config.yaml
hidden_size: 128
n_experts: 32
experts_per_token: 1
routed_scale: 1.0
init_std_router: 0.0373
head_dim: 32
parallel_block: true
init: "normal"
init_std_up: 0.0394
optimizer: "soap_variant"
max_seq_len: 1024
train_tokens: 386000000
Below are experts of layer 4 (counted from 0) of a mixture-of-experts language model. Rows are named router (the router's row for the expert), gate (a neuron's input weights, with its number), up (a neuron's input weights, with its number) and show model dimensions 0-127. Each number is 500 + 50 x the weight over its row's rms, rounded and kept within 0 to 999. Numbers have three digits each.
After each expert's rows: a language model's description of what the expert responds to; "comes after" lists some tokens at least twice as common just before its tokens as in all text. This comes from a sample of Wikipedia text that the model never trained on. Tokens count by the router's weight.

# expert 23
router:517504510547452417532523508507546533503574564476440492468566460453518457433512512459495468569464449473507512510562510536487531488453511520450547536636504480483507399565495436516488563595484539457434464520524517419431508542501589511500449432415542545450500473460590544478547445504453482437537590446543496595501409622402561599539476459449505408481573595569486503521465571530514469569506
gate1:492503448559465439484454507576506547466446431453518579485498399449617474561502510518444491591498544519482413528485412560484520482507544459522454448564436608527516458517419480428392445489437534536506517491538499432552462504471516507558413477531461518572538453478402505469558472507499477524455500533483569651508496581496452465518485523477473492413356509474477492547501506583520489380506
up1:494468420539623509466534534560513484500448488534492519531611405550517453539421537550542479384533533405428481469526493475471540467479608561587490445546431504600497470505451441462402467495475488576567457563517520515502537486507537475550454480528458549485533455412489436462604450457433457504528472530408509489462541509533457509510472512492417477523393549611484475528614521443523557506509
gate2:618512564505538501542517403593514508544478501482421459511370528445567495520500512590511501464517580523519564532491454525561565465523483590508485492483551487470470431483425557528461564564542575568474467485480548411449451493616547487465430498554446542399498582442485467499518452530519520518541448529457487457482457538511451474380531359519424535557556423538559493463517501494447440486528
up2:485499467479520562488583519465466500440549523554546526467582456534452538452486564399443500582554547438477400502482490508432469544494474439505586454540490385477571554544555497361530415400468448478533502558538450510450597504423489477574542495432562448492445410586447516428478476467540474532561489453552505527479504515469477506539526561430499519419461557467408499519483534530587568559516
gate3:477527481474552501499561548480511426408548544505507478518456459405473456507509472436430397435559507523535520578481484471559423537484587518546398499517446437577518468519492508457496569494500477510459442559500400559415497437446513581486438485477450428429536496512543527478409450639531447363486477489502472488550495487498526543522613505500471449504426520519574514591494455597411521527515
up3:414514552473523523472503541485508549443416460475645569508518512491545440466507588484542469567480446540585516563452459475545466521585461522545403544455497518406568495572527472509615519497551489482462449568443508528434560503488581501548499520512498517561598487563551435528497476526521540466551424452507532499574436523538486560503438485433526490459499466637524447469548443502417508531361
gate4:558501594479529543443541528445440484434490534471501427540505528622460538584545527478562458484500481508465393481413439517481442467484506605472545539587425547497488451489530503532471463550525579524550612570494520446511461632539521422442592548571550533564485479515573406418456501490483484543509490531457547430547509492505514427514475471501516496410460460557493432427437525467444488525591
up4:545474598499541519451529508469468447457493493459504425528448566603487489593537528473616485510497486520434410457471481496494472461489526569493510562609439548496492475522492491533507465567534565527554600603520513475488465598529545410418561559604521540569476540488581417441469482520513503599474498523450499414561514497496555419494542536509572477415528464554499436490445565495405437500568
gate5:518551432477457533393504551555537443513538500530478522466557405473513479505485543429556401446531421524485549524511344592490516497538474470498444491437477531432608568555536496594455499470571478526459515513577508538452508418474527459478509515468572480540484445649487427500384424497498537478495462496432536509547536511417533501497494540548539475507379469589557550501517438494504546524445
up5:512548501536492506437494409478465475492506540441477568577544470447546523580497477503496446414454374531522536519482549468386556459537497516456446532432499462499574380545547483601538576483593493507507490477565526479384507455469513543549445575511516478541446474609502500580496419425479495478550536474441565567545544479569430475519541532524555556516476508556428583565399444521511549489462
gate6:447491560496525586594517541444572476472460506424473544435452479518495504529510442455594536324504396482491452444486493528571497469514481509416470456533568479479527449500533486535481452493562469497566607452454554491570471489499456557565477497518526573547429484417470488486486557545537461538486591522465525548601493447532417585497564494418484574499568413508438526478502522502391476538571
up6:484460495533500561474530608510599561509396506458518469355477436527576531487574458440496460430546483511438498522437439545554455412476528476487483441484541477513523415605436530512424526511515470580512440501502504552509469480522507533463529500492480543408486494462439444552505497497477436542481531500404505597465532410530450511434592447591489582459576523555535552448431501387495540550451
gate7:493516541553519529545506412481492499467524460489484472526541520480438520568500455486521601529486540441580448391500502551464590552521530509588495522466551487552483494534510416430523467529504481563472501506455585408674480536570506513551526541529398537473513521477438540508516606505506441439563539564522451519477437439560455465510572446532431616442534489563522420515458425570552502490396
up7:459469512475466505501503437511523575457593528463461427559505526493518486609539512475492651485514522485470526446496527545389515555554574441534582559531542503485516453556491437479595472497558432519481467503489608425635520574544507458471473509522483556429465509559461485487520499498515575479614550483502477481555516453476463526538476406529410601511500489485544430484437392569542458521410
gate8:510544542479531659469501434553535397519486508517457445550491485603478548468419469469434485408468466452491468517466509495496425552470533534514489494514524569509405441596473537470463492497494446440415466481482473457492510530527437497499538528520464492532457570497484556489473473410488437584570512461480556615487391481556500504548471485612453505609449392506489543505480580425601484433538
up8:435510472519481438560589577405497616531456476470543525493602460501490465550521541521519442500491497546516454470549510454560606469532509483472494344485442509408474490466582502518489516431504467606548534532447478422523505517456609443470406482480503541517511503586583489565452557530543488362474540566539515504558509551481514423479499408565495506465569435476446472501506427489483456547535
What it handles: Table cell separators
comes after: "0", ")", "3", "4", "5", "6"

# expert 22
router:537495515439470539568572496454525499507551495580396631581486570449472548436471519499466543472526591587541433369473494506526578434551473428475522482435425460484456427540513456610465445474507469516445470502507448502461504547545491481553480520495461545472447548569507513560483474556507514514477500517536504483441425407438510474529455554450438415446367569482484547583504551460491488558587
gate0:496492531427534487525556494503644494519464527489462594560552559491538393402524554532509507575570505452466554528482488516376565450460446456531440476518374493446460495688528470597439498487467574489482484554519429515439558599491544552472451498528447477549467493553526491431545523482451539521522495470510445434570505510537449545431545491537522515490543456457527488493438552502502562569506
up0:478500457462500542497568437471590514478474604498458537588506461548564564499520498485453479541449465407496473537518534482462437449475420500528566510472451482499449537532459467442483515515493550503541526563498491455547489409538533546507552595478575558504521438494431525491524486569529588555563454463466473531481497466383581544527453683528528494584580477453599470582515486515492652519499
gate1:515493441538506498489518448412471512427527488496510462548497492445473464555493522464536428563490549503455581428474412600560576507457475499465481442529471538560530500476596575572399511502482499503479568495576592409540503440395483503496446455538465483465520562472502537510537491492392509508400463623448530527464553531571518444512500470499421583439489472411484455541529565448462651536468
up1:500491508592486466471459410361487541497594534497459471484513483433477473536499481522412457460503489467480511490513470595594507473403482484488460392506535515597483415527536551488511493542497531486456487514537505465495464554466499492468396408540545360511564573504484499578537481554442516505421461647408523537430480451564524511508488554484483512385483436416523427516508483473526564512441
gate2:526611456392528473487513452498451510574456457503416482576514468440466538428578425533560543547515545433569507425414475468465451454615544428451477487496516486490591551499490609579521392483577520414460475454512579494552445520493578530453513470484488390492514479482503438561483566513536500443527483510433446547573432540542545448520424549455516539535542460560511519532527463525565535555501
up2:522496469475527494483497425561462562472544534537479480516472541506458427474590464485552445471540579538542564486492564457491468511512413525431458542432577463488673583488579537454536477537579500439482498473453595457510524447512590476423554481530538443508531439407368551592506559416418493449527492471467487530521507486480514476504469516391532462534549436605527507591481467475485546478464
gate3:478480485534520483605464559455475488483431473444503507545581539522455518481567558464405438514557512482495484531541491622471438581559587476536526578478532432460425493391498482502473449419445475464517469537592570490515511461456596523559448541567451421558552500520512505461444561483575500444402555490476451561428477459478476538499384520475459504525494500558573462500575491533367456498562
up3:479516500541615427560531514475492479463459459528501542502606476520495569471532448491525448437552508475501460455474484573516480596524481471620513542514532450480550506443471453507411454503512474464480398476591602507493562476459469521488414562569465481490559448567552473566439529456496469432420588506508410489410414516415455513568431506544479501490572491463510555512465442550495347533561
gate4:503458527461462564498449523385583515590651516514541469421497483550423558576490488534514495473492521516477491492402489466498539479599555509416465546498562499471501475541468510490545546470576521516487480537415491510486492526420568593561442474473473484525504504489553544491510558452458375490482486426553470544478560397454464520405496445588534504483525532549616473530474508562375432560453
up4:494457508479475435426483492501488510566531468558339462482510488472505481495542556390431565450433520521519542562435553501544456484463474492487420478494608540498487562620502507429563476503455503515508541521493517635560449562569524584495527526474540513537535406493522495499512486522512484441376489519467386607546587439508428497528394540464475454459533502502500522401502471462489494429542
gate5:462550457580449518611541443482555467506519457494487407410509524593552476511586481501510508471515569500485539510508452446438445429452558571539544493529474519464474435435547388502502435390489490423504511500660505506578490377455530507435458457403509354499577528471506507489521486438514553498454480485481453525537480499424449441578458563478422523512506467482528485462495488502456568533519
up5:541550541566538461533476446567416485366483497496512557459458510490505478592451527566541604568528580451522492471514534422551473501490436465499456507495405460507544445499513466498464458564587522544432625447538417480497605534432562541403503501407491457483494462474577512531514527481513448549494558437418453543565546518492582545520480579519480507526524557437571554578497441558559514494560
gate6:612512422471463593432543497463567485525531573465477558470502579520485522520491506537442552533483461582527514382528532482428502562446528432448354552549474524491535523396518503578551545492503495517462487493550490560547500431481479458459426583465493578487574549625456479478410513518526468461453411476468553525587519512533522498506529469430536414443400517505418528516485512532453521557572
up6:530598492466531509475520508489428437544567532489432518524506584451498518621485496546466435571474491601480513556459456487453531508418517437563406457513387518495462553392510559547634519559467417482480483512481512536502507477455500521548440527494499551503469526636418475464450468435614565589507432492447480520521474471553466473493496493545397455498521481510479488488568571573507567567451
gate7:423488549588493406605524462347517470481491524524554594468505367560499507533510496480464385463540449538459515571542534476556432521527547429428512517550470460509522448528504403555425581486499497490516564406511524455577377506553512511484504496466482570517478477438499540500555480519476509547502420460432512471498549515471592483411454535527466593547444467488541476500530603549493533519506
up7:475489553489504436464519594598527537392534500510466463428485509435446548510495500468488454475494496490556587467385538446428492430626551469487510457408532611527426449544495467557571479439488458514550485606483467500490434486506506506565579564548534581475520436593425529416510495478465463521544480485422604492537507431557543488484479545492592482507484583556497555478527526577528460550463
What it handles: Determiners and section headings
comes after: "\n", "==", " his", "|", " in", " In"

# expert 2
router:462528445505480508546580596498527439477572504483496489482504551499465541445545588398505552514510575564492528360502482515584582444518525431422545539582432516517529519495554441515534436560581441397462550564435504490422472475559530458507491468454468500481396455388446517431448442573487385492485520459482504491488478531493576624543483467468518484470497534584543504506510599493528533511496
gate2:482482622466567565486392500529566462475512567567528456514489487541416457571533528503499503466563555540447478472568558540495535438544475467402461562509505470622519563451504514555524511573419416560471527490419540531572464550525525496495441563505549452524506551492562514457549499492418507508502516492599378515487465501582400522457515494558427437505487491516539473514634477511441509588577
up2:421499540469512582443498493526545425482464620555519416551544463473463564565575507453478537540514616502495495489504508488455536544585482497511416477555490539543458501432448502491496515544500495503508561424421483426511488587475455460471459592566512504465497497529557532426489554614407518627538485589464440570543513416582445473486527545540448461488507573488469463604473435550534554566465
gate3:509449501441475437468418534492507562458474449477470522473446444411449524499467510477525493405465479531460522398446447567493496480490422502437524578547489603451429549549432471467445565548572469605457402430473413525471510456459484458538511550478498572536556471543446502560454513398514588472450534495459545522545462475580558598583553522556476487467485613509531544424469533581467490565482
up3:541538462412476549485510482502491468512517546528426587442528458482486531527476455473505438509525553454543521485358507578526450503559527498479537568496489444527469588563424404463510503505419512473439517450448572546594584519488401503541478474480612469542541494458531484605403517548420459441347536385415477462476523527451491537512551468458519464524478571503531571484464470517528524557452
gate4:552485442555434446444452496436558511528493433482517532523503492593500530540468454512504417534477501499473594482442550580434531565447558444451431401452516557548507567477473557461576446587450461435619541465487475529425516508481554412560497509513465505509525615548559551549567472455443541539605442444518496465406397504447513544506499523511458506525492443497451430554546438423518435545478
up4:524476496473560441452532457517628549439539668567500500482467470480512541508495545516503508597488484496402459551494461516434494540548527548533484488495546556570505526430532438435463453386499493579569471449493568581539500544492477437442518486534505441602487589522572515550451625414492499408540519524515414484487509576450493501483452505538501489481532450448466485506494508373541527457413
gate5:567632457439489524450517460506444475485537587511558438576555434527583452576552558518501475534544376483531395449454452567477408506564544548526526480459399513477543556404459562471497550524544513443537414546525509480509569485474463529481488514471549468433499565471571472540436463497437496456504460457480536515549532464480662512504513465519423545467513463394487453468480476503514527513595
up5:498340470538433501503465510467544505456489336488468549427446524526454543422480499497456503413485524498485537518570511527503584527473464476449447551570566466479461442598510472472527422560423528547502548462508496516533404432585501491495527516510438506526517534657481437422550566468501497575448477516532482522465490557491411408491517551503581497590516447587475555535509556478465472485474
gate6:488565426552529453562484432557485513543513484534619542549588463492502497471523511391553518557549533511436525466534438516486478507563487440490459492599452531497506533527437559523429481433499537499512535474556429547516455533464432516515433506520543515350510461473566423536559418609458529497519481449534438515543548547446503475457576385574524508535480549475435374501544418409468479473452
up6:520481538559519582527485521472544428505567561433523426436432443491404413498519471480462525482480499497584569390440590457561555430548508492525583483586567601489552465509503487515571559519413470532403502509447517524519493494480604475530564487490585488543548539516440507518526540540509540499470574586584559473489522435473409483468431529383452510554458525518558575507494481527483560533572
gate7:550531439452484619504480438501497478530436542484470482534627471500463517552502555499502455471476517497585548534525502497425481462539451548508530553462483535435488494432547402514494518471378439481559547553548528427586454406531495519476581551408501542446506515506535605469496461529497505417582587518532449509532550375480534551449469547435468566467468451492526465397507471437457589596475
up7:452483600486538433482499563533489510450560440498494479478407492451520535489506434519494542500402508507461497516531529479522462494558551492427391545480475533537543518566456679492514544430599514567422497448434477573519466490459481454488445399529525422535483421505438463476479559491584504600438476507456454498540494500510484488480518480575534429525483611475504479618529546525447462386424
gate8:521438492450441621598535466401474490432508430553518470406531474468501509461472558498526583507469583511431598458494478440530547475410443405549439525544504435412558613476503464449566484548504510501584511525537495473545398546487491528532556501580545499505492417481524568336503532523443506532588499470473514491483513503508495478548441567488565541509479434549547477499496469489472450557569
up8:417553524543562423505496512532539467511514502435477546479496484564427618432548436497536446514495414513514435489522521534523519460623484435525460530502400502507385465479544524564505522513508480461413492458437500532444605455567517451437384571486490528544440544551516450638500443555557468528447434506483560511462479500516601536488453492481548436560495533576459533494557494583604530511515
gate9:508445520432529436509455441458501462614435515500529460473602509557387496453486504505502545408545493506429435522529488507322496426435518576487527441454504393419474399470441586507468521555495454478572494474484509568589508450502492556437491432477460483511516440532515526499527457413497556465478536600419452493530521439531465456516493486492470459510548557613542464520492543531581472494451
up9:390546545548415582445534597456506513419513442468495553569432481440567504575475481530530504560496535500543524458511506505633506534542545512478493575526542642524482552500509423519539489435558502589428527538590465436458522585491471458549482520515545506382506574471493481484423520491480466493490482476506484534526462546456469576444487425553606485523461458411398545467501494460429507546562
What it handles: Commas and conjunctions
comes after: "\n", "s", ",", " However", "es", " time"

# expert 26
router:522496467474387435504551563485468499462507503586478504509571613446384488434543576454385485576530528533461568456483533539520509522521488486430547532520440526501469538610488425543518479526506468482487450496451494415472488567471503462511363472356435483419411470442433446491577558569469456543466571473506471493525471598443487498545423492444513455582517489515466492517460549500543492541485
gate0:513459519502500553549453448513476501520527493624472414526512336548452500442380452503511449479484489575547484528493498442526455403466541554459484476544525433497501485578477467571427469514459523490473487480522554521482388494527453524489575445428508477499467505487456417516430481500506503483501508571598574456446516445603503415563509506506484514523540465518622425450450644452491550418526
up0:554479454500548575574446474508514494484522498621492436529504372536420521455402487457504476513493481587554492520522482466519442393440555500503528514497525437509532485549511463554465469522474515455518460502520544501460421443567475530539609456447464483490487574485448430531419503492501506492506566554584540483388537492560495440561439515490476538460577437572633448475473634402525528422527
gate1:456569422511551562674519508518475451463506463511508524481459550509486587511416537478497367480504582667577484475487553571505523575398529411511533445476490494515482434446449543556443470401514562514537514557506545505470476566514452516448467533541463552441527429535474510543448504486505478541507460501459488563502551435543486507476465527544427473570401469532499586559538469410487481480512
up1:593471573495471457318485555499597568488568562438454525555459493493524431481541438550511566529509433388473456537474477372602483419531460527500437489555499568545535547538572481442534504591455438495447504472431505475532554396516532466457517479432546523487586563520532510449541507506506555473458543582495511476482541512469509536538463453549518581469560425480514423488529543539510497512446
gate2:486504479463479521582507462574476454450562522474678479499503538521509500358520574451528401522443485540499411512555474517476472546513482607472584465540562569532525510448466532464447487564583397503547493385441428517479476530494543476565506531397522490407523514469508510475509460553509458578482498482452464473486532523465576470483516448509529421590444517455492462564508416540422498580469
up2:526493565542540475448497541430503524568451447443330560466481419504502474590489485515504580500547519480510586505437479517530561475488544454543433564416446468514452490575533474508561547415382558483457499506548533479511534459448441543448540515604484480568507461542471444522531571482463561472515542472577511530490493514557413518555517593482505597416542508578483469446509625458576510487542
gate3:501441502405565608525565471538465576444486501483474549457432576505498543533452513518507490451497452453524531485590465591474524428563530554539430508505410539504519455525507561505565391460523520495502570546555533399524552545500562527440500465584593516401439492569555463534469496427445517474559481629555515530448474520537523492512651447488475552513535493556439515455541555578492501449501
up3:424499526601570416415512494545472408438534531504582531507527384431486486513453488438518558553527447524425455485393475429451589518532469515503582431503566496580539454460416508562433550533468494483565447482548516561495502494423391555536460473465463541465539456530461510475435554509578421615436510527442466537513504478479539540527389464494558483545466440440499431478529511463494450508515
gate4:505552595450570550495429550429552595518575434544460556489436515535520476474522388554486471469540416475515516493450443507537498459459492521488472556428441555495598444524480523550402453513510492494455562576521503490462437445456421369430488502475506504410533370424519496467543504484463444567430498507528531529469567511433569607452416438496571474582483535475463518449522485518479459464505
up4:474506468437571494502395507456442614504519435511460535421382544518463398498523482613572525529444487487547573461497499504499439528444538556471446492381464499493535557463458493485469488478467543487434545512560566512457471558458502460482499574463542522504506434500463431536489494459512542531398448496589557484503502430408494612512486521486512513535514516530451564387522476676503439528464
gate5:554560448610497488660650455394467474569404498550458546483589540494555407523469520489528460502428555502434537570495479571453485450454537524492483531466480530590481450577439501424516367468494448496435488579520504425445419490491562482508535497476569527483447452486489507521482530519479515491523517526501545539520551504489452509520396476505411506443553478486427527515490426489433460540480
up5:540543362524432504510511387417529481463490550478471452442514513423625512503435502475474421488456528517492504514488514456547477513456489583517505433514469514440506433534462616521396455575552495572518443493481540548474485459442525530478446499555368521549410429426503472484552436538513540468488480563402485498489476514436494452480454600457522565561381506502522465506543407445494479447460
gate6:535596589522488510583473473524532500410417505521416548476438522486535504470529443500486483486546443557520470478469531500454481439584506567466488546436483485521497516590546527509412485591405541487554437559563526460459457446478492617524569476401471477509518501429517448512573489436477439563536496429561528500396466565430536605484505476547521618578565499467458510530542498480531401492587
up6:545496591536544453612510471484507472443492520489576611463580518568541448541406492468544424574499482580479468412511568537501534465578562563452566470408479507518488526531571562538418535481481562500529396642494488496486470423451521577545539432503520480481488538445528605577521514484584470462484439444516515442455507505474547602451468527489457522469499525425443495569531522440496450519525
gate7:556547448507507476476417451564519501521432551505488466548534573489474501497500525440531494523445483456491505433467503493468435514428433491516467503465461428472439415386431468555460492370551471448448623478495504575476490479510547501576531478552626524467511530454481526545473542574522538448510504521459338618613488415466469486452502452454513530465420488473427497450480427499562551544455
up7:440444571522474505530569541392481524458544458506464530410502444511542494543472521597508532470580509561510549563531494488527573507581553537465565495530536548555562574598554558451574477587444537548543399509490492456491525536500439517477500512449425505519544484535537452472495472418485465561467520467541665393401538569522553533495550527553478475570617522515551506566501575492472476462512
What it handles: Line breaks and closers
comes after: "\n", " |", ".", ")", "==", " ="

# expert 24
router:464527436486317543585478542497515476453493494551482563504535506444510568465483533492480513542474542493490498451507508498650541426455498519464471499558486553559513522580477465499550455594504479448505484508587392504489489465546488399515460524400492531487389479505427507497512537536470421453476507415496541494507431488422513521465352497429455483519489535516556436551559529610456418547457
gate1:506436446597570544591531471511470555450483488492488530427592541556562580454483445528580551546497591439458450542540451409441453485533471527463429481531454480525470536489471470570451480491540440449487403506454504463566503495553534466441407506466575523501473467536479632465454560523518595552437470577535496501471513535489597511587420459418514527549477563558509497458544433492472433553418
up1:417508478545573520545533508457334521512535511481442576405518534526582567454523442551565388489466556498512513496468518490529457425517444620521452539504490508516532557454490531494510486498477449412489496458473488504487460563377496395488403437453574500533431455504507544446508547527495446571499499487480567491475514536410503491508570554516572440550542553497510586435530549495361473474450
gate2:501455482573408570466568596439579501532547574581513507489499408441504585425560446468470579507461514584487425541482599629478474558520532515496414521474545439486476469457521547569468433455509453562530458483550490457434526576528503577458461560476538426457542479553438471461494518460535428527480489481473513534503506467488485563469432485588550584570658510495445525487491543462481484494502
up2:573492500475510514504500572502541482527537579495501552497561504331445525410540473460459468494483390577461474511499546493356472527550487587440405478485530384533571500514543577513519529474465515466533433526529474455440531564536513448428510555528528407435590505483437514542497471468460510613444450449450542514427475454501478480530497430515607470505480509550464561504504491590492464428436
gate3:492534500439431542573457572419455475515421514598447423401512404534470547502498510442512506494540514511519525546454472476481451493464469532439412500487484488569447432584461487468454468595521662472523428502523552545489550475602580429520501403472467548460477499514491560472502526502440569465549563489581491524579533606469506461404628488508487489508417508514517522551466470513481484470564
up3:374543508468602405490548497524525541410508440511497552498475503512522507427511536585497537468468534442460521578501458433518516468560435536614548516545537647441487519590520453492473458508530420483526638546467489536518612496533457484488377498495519510460448500455459447493473495488460410517479510489410486507466406435481528520533388522512581512599484508469504502517563453485450516534455
gate4:508523417482479527401511545551604543534490493504487374514558474424502516463509432448466526456533502514505558591433422512487408493528334512489448470466496611538474510558500453484488499464456541419511465450483502450544479502425568474567452424535497487424563444503428539490545528585462500496483469524554535500534511497486439492382584509480404531504508530538543542495389539559454514608533
up4:534521537478507561556519500469380446471489519484522585480451421555453513496429595495580367582537538472508409472433507464456445507481592443486500399560527447442519535459530527458564479478475574546575460555494519499434454549547481550518504526483524400513543593583560549492430465416496533575534499539406504496457492484543468497606500425520590497526515523504501540416480515486433565436489
gate5:511583530424505534485588399492455511503441586561445572467519481518537491478481473496532561454460429555495415479514511484465445600490464482493561485581498481533521474491526502529432512527548452564559471505473446528535562578530528573507434558526605517520512464565411497504448500403586441652489507475415432549516504391479531556481463487497484526473574422447529580536522554516549435391506
up5:529460525504391528496512565487520438498487480549574550526500490477440486365498470561522559528477542533408532511567523554511490467420593429522462514485479490596453556462522529555488404487449534399493470493534460392455536574535526455352518483468435568514452459550493521600597458493486513549401443446436500469449459488533593437450452474453448518557527550467514496570544542507523500533554
gate6:445463481533481500427446435510524489506485422477483527573449470541470482515585538540490482538480491432396458557446507451590504407444480498543548433535498443411489516456500495522617502436505484544472498470427475514464519503607518501495427532548449486512524497499554505374439516413448482480525495479459570402487564641627532502524449384461509498537454537454580411406512481494458534514506
up6:462492520548539532494537429523523582554498486532439502576511530464567495509526470503445440487340483426412507486491516503542471532396419504509465464513503446488485502443551429465493457492534460543544475550485456532536445395544604536560514454550391469533566492512480539450404545499384456525550486523549594492411565493582477533510567391488541482606415484465504449442527532463447497442496
gate7:501458425523490483450516474539447406462516489494452532525488534455499553493486506513560599459518537455570439453448500508465629543588463568520469502475590482614576464473545420441603479462526579544502492417537496407436537562433504508480490438489463558549471437504425519454529490497403490439492457440545475507401427584442533527445585472449404517461540554583463429490473511501500535545504
up7:436521487530455495502563441499485454511534538473425479456504465497507523493459561484535522526474492432596474493474475519456558579562556539578459491467572397597560530455565462534588480542536534560513509360557470526461577507457520597448494510522390454493442561486355481451491494481440459410502480437532494550515528545558525603471595442483444506471580498556456462500450548538537600524503
gate8:491560572613577529521520511485531486494504504563513506431542451568495385522469541485494486496497521471467570533424559475489474611528527496491477377515530494453422508471477534548471456408466345463582427459522532478484483543450538493473432547460495449376562526569527494489516528485562543561514539508495439530490551528568501551564504566488431547440520477558502531507514407590598580489403
up8:528621465457389520505472507486542520499480505557498511496507525490494584438524447443471552531520429493496490536594499531501507467476436544469451638507457572596531487544517472467576504531527509513452532498570488514468512493507442558482556452517445535571422454412468479518426436422390401431450451479552498521458372453481493416409551507482553453519454486481500491578480529448382505542598
What it handles: Space before numbers
comes after: " |", "|", ",", ":", " the", " in"

# expert 18
router:395471450532477529547515443481445428537510435433520550473508555521456508424547583445422450474518526552489534459548533522495537389439440474493560473512473485524593417522509504468564444564534451495530565489404484483567460474534619502483480503484419536430420491489515606498487519527462473437497523542474517493460531617487523434428471493355523505468565652531561487529584542486505484502517
gate1:622509531462531404477524483517540528453574435456464470528554501552520437485536498549492626507620457527418501467536488542464455465489412504523451479487507495406565444546491517528477536478607504501446552399511442597513571495561474526505508418459390534514525449502457531530568483502451447455433541468527524557445451488441529517483583617530487528416522455556419511456498390484487452554530
up1:567558520486497438508434538524556437420538455520523499489493507442580513506493488460398504526484517478535525605513497421480475503471486465439454498580408617525578496528476587465571494483482496486484528550474470343475618526588586476506491530510499612435419399527533581522523573486507503517559387422504532575470565439478548502541498547453474544455510495504513468440486473413515537480542
gate2:447485487522511481571492459457483495484505530486422547422457543497448510428510466537527516553425472544517460537447458492489477494498402479547433428539491583470553353532497510451540479473468486493480450555421465556476487583482445533517562536428554486522551481544544527558357472502599450520604509545499506597475473553445493424500406524387535442615469492480525460509465463419443452591556
up2:564448459506477543519483547435501540508507613469499525472365453490519501439520458552520522498506483546527500484476516541533600515472488495565460426404544457511443457467508592517552585561456539440521442476499513499489432524515459466573565431525461514471512560495474499499556530502582618531469488594510410576467544609451474448475349512391547499610476504463527443525416489495532487482417
gate3:515477563521462439452510534477556477538496494508536553592547560449554523499529558595539415521422454519445508535452489512569501476472398484493541454536468504390411407566444526508588460517423501522461594577457535491514544559526458586542414589552538509570426586493556519529551579496469430518621563476544456453483554510491486453471532439542488466505490461505550537546501463581437518523594
up3:460526469460391502450537509498502515539550487541552514493588473528551555487514544594519482467441452389514552533510465518556553540489525527564560425534528473447519437556473430439589426554471481526448540561475504469524563505544375554531458584625512491555489534510546494512557519589479439442574492407484390398495504522495442409465535449496509461517458564458477552489463432432444523533585
gate4:480585433495373579391423474566473480489452539517453443467534498451477440517466606457521508466473458535461507532622501441450497511489482479492531517568469547452587544432577500542551504540549546484494635539463469456466558536497428466447468513462448469435500465551444543522597469416456531480550541479517451475534596507497520429455466576484480457453539499557441516505378424505589520509545
up4:532489494497490479518512448489520524530554516486452570513425460601455614410521512487482387486506482498435489608563486436491601427427488482546447420460477450555426426512461549549627584534495546478466425460514530518526478417426526496511483555538503560579562476457513497447434527513555510519487501514412507473488445549509391544476427550541507423493529520423594535552476575415446499462492
gate5:518550505436497529481456546530437464430543498520358467515478475475520454389413522505476574415502584478533366413499473536476447500478414444497406572477541545495422621482471438480549491566510506548560551583631503538501509496530466525510470484458494603443449550489499556460434456545540484534551452509530515427499475598583456548518486495507565429488495475511512497511540471428489526451441
up5:459575477517466499577419420468504515469517500486573486543550528486449524538573400455427500493526434552490486544373442470540486471471496642459524478572494543419463452454571479509525429452485525462502509596530525489457486478473515427433500580520555560545579486511535527559546546462484543443465456535369567566523495481435563469539484477477468568465515496533529512406476599496526422540626
gate6:463566552498484506503543507477540556448580443418592458436532560471496485515400479539508503523555485599506475597476545508592537434537572487567433517499472456422470439576491579393502559523487577381484413548544461496502556428467603498493493503451476507475583438397556505507469575445479520467442522456561478402472469442407545481527427493468556444510472452455481466513491516560496535477500
up6:556509488450530484454402503581421513466547561489466501495603530431380483496481471475449521433534481510468403508499499472392447494567581468593565538563512538474488575447496507456485643498520537426496458546424418498464515495486405461454548585507501540458441472453537542535557465570516431521616481467452470525546516518548539485453563493529576540486558514473574428468537491505536552445583
gate7:513479511440512478401487491472500523437455524438472604434592575447459482403609474527513551524532526499442548503464484545470496468485538570475485504408428553585479417474495483589578422493476487516458419565523505519505491481580504434549548454473452477497462507477475607481507508413480530593399499491495528480525547394435489561528506472472469554417513412429498539481530490581436587594545
up7:517590532499482495578488491481466433525493449562493453488467475588533529559465522500426407422436507489517403514503406485546406555534461432515542587562491407489570578519517537438506537559516471466546577436564518480528558564509560495452501560500494571525459444537455432515499489572533462386583505479558406484457374478526432496492483531491568506534540540483539534553442512453455385422489
gate8:584414525517584553548528586479492449515530457520507420534492401463556467513431419517499572463510429549496636494452497521507531532459435568529449540511463397443509467511467556401491523508474477495562504513475479544574475553541543441493424522464501470511479563467524522531596435398499476566538569385469522433556495451541590451423447403527468400501516491480490501431493591476483513506462
up8:474444579521606543520537560477418493570544597486478544471580386505477454414455495472513532504491495527467558466541550478501507450469580495557520492513500505521393381505416531424511498480521491514520446415439472568560502565394611479534437556542518502560491539552438546477480467428508563571575469493449548443508503466445604535507469521449486409487492478473543458528458627532497551524531
What it handles: Hyphens and dashes in ranges
comes after: "3", "1", "5", "4", "2", "6"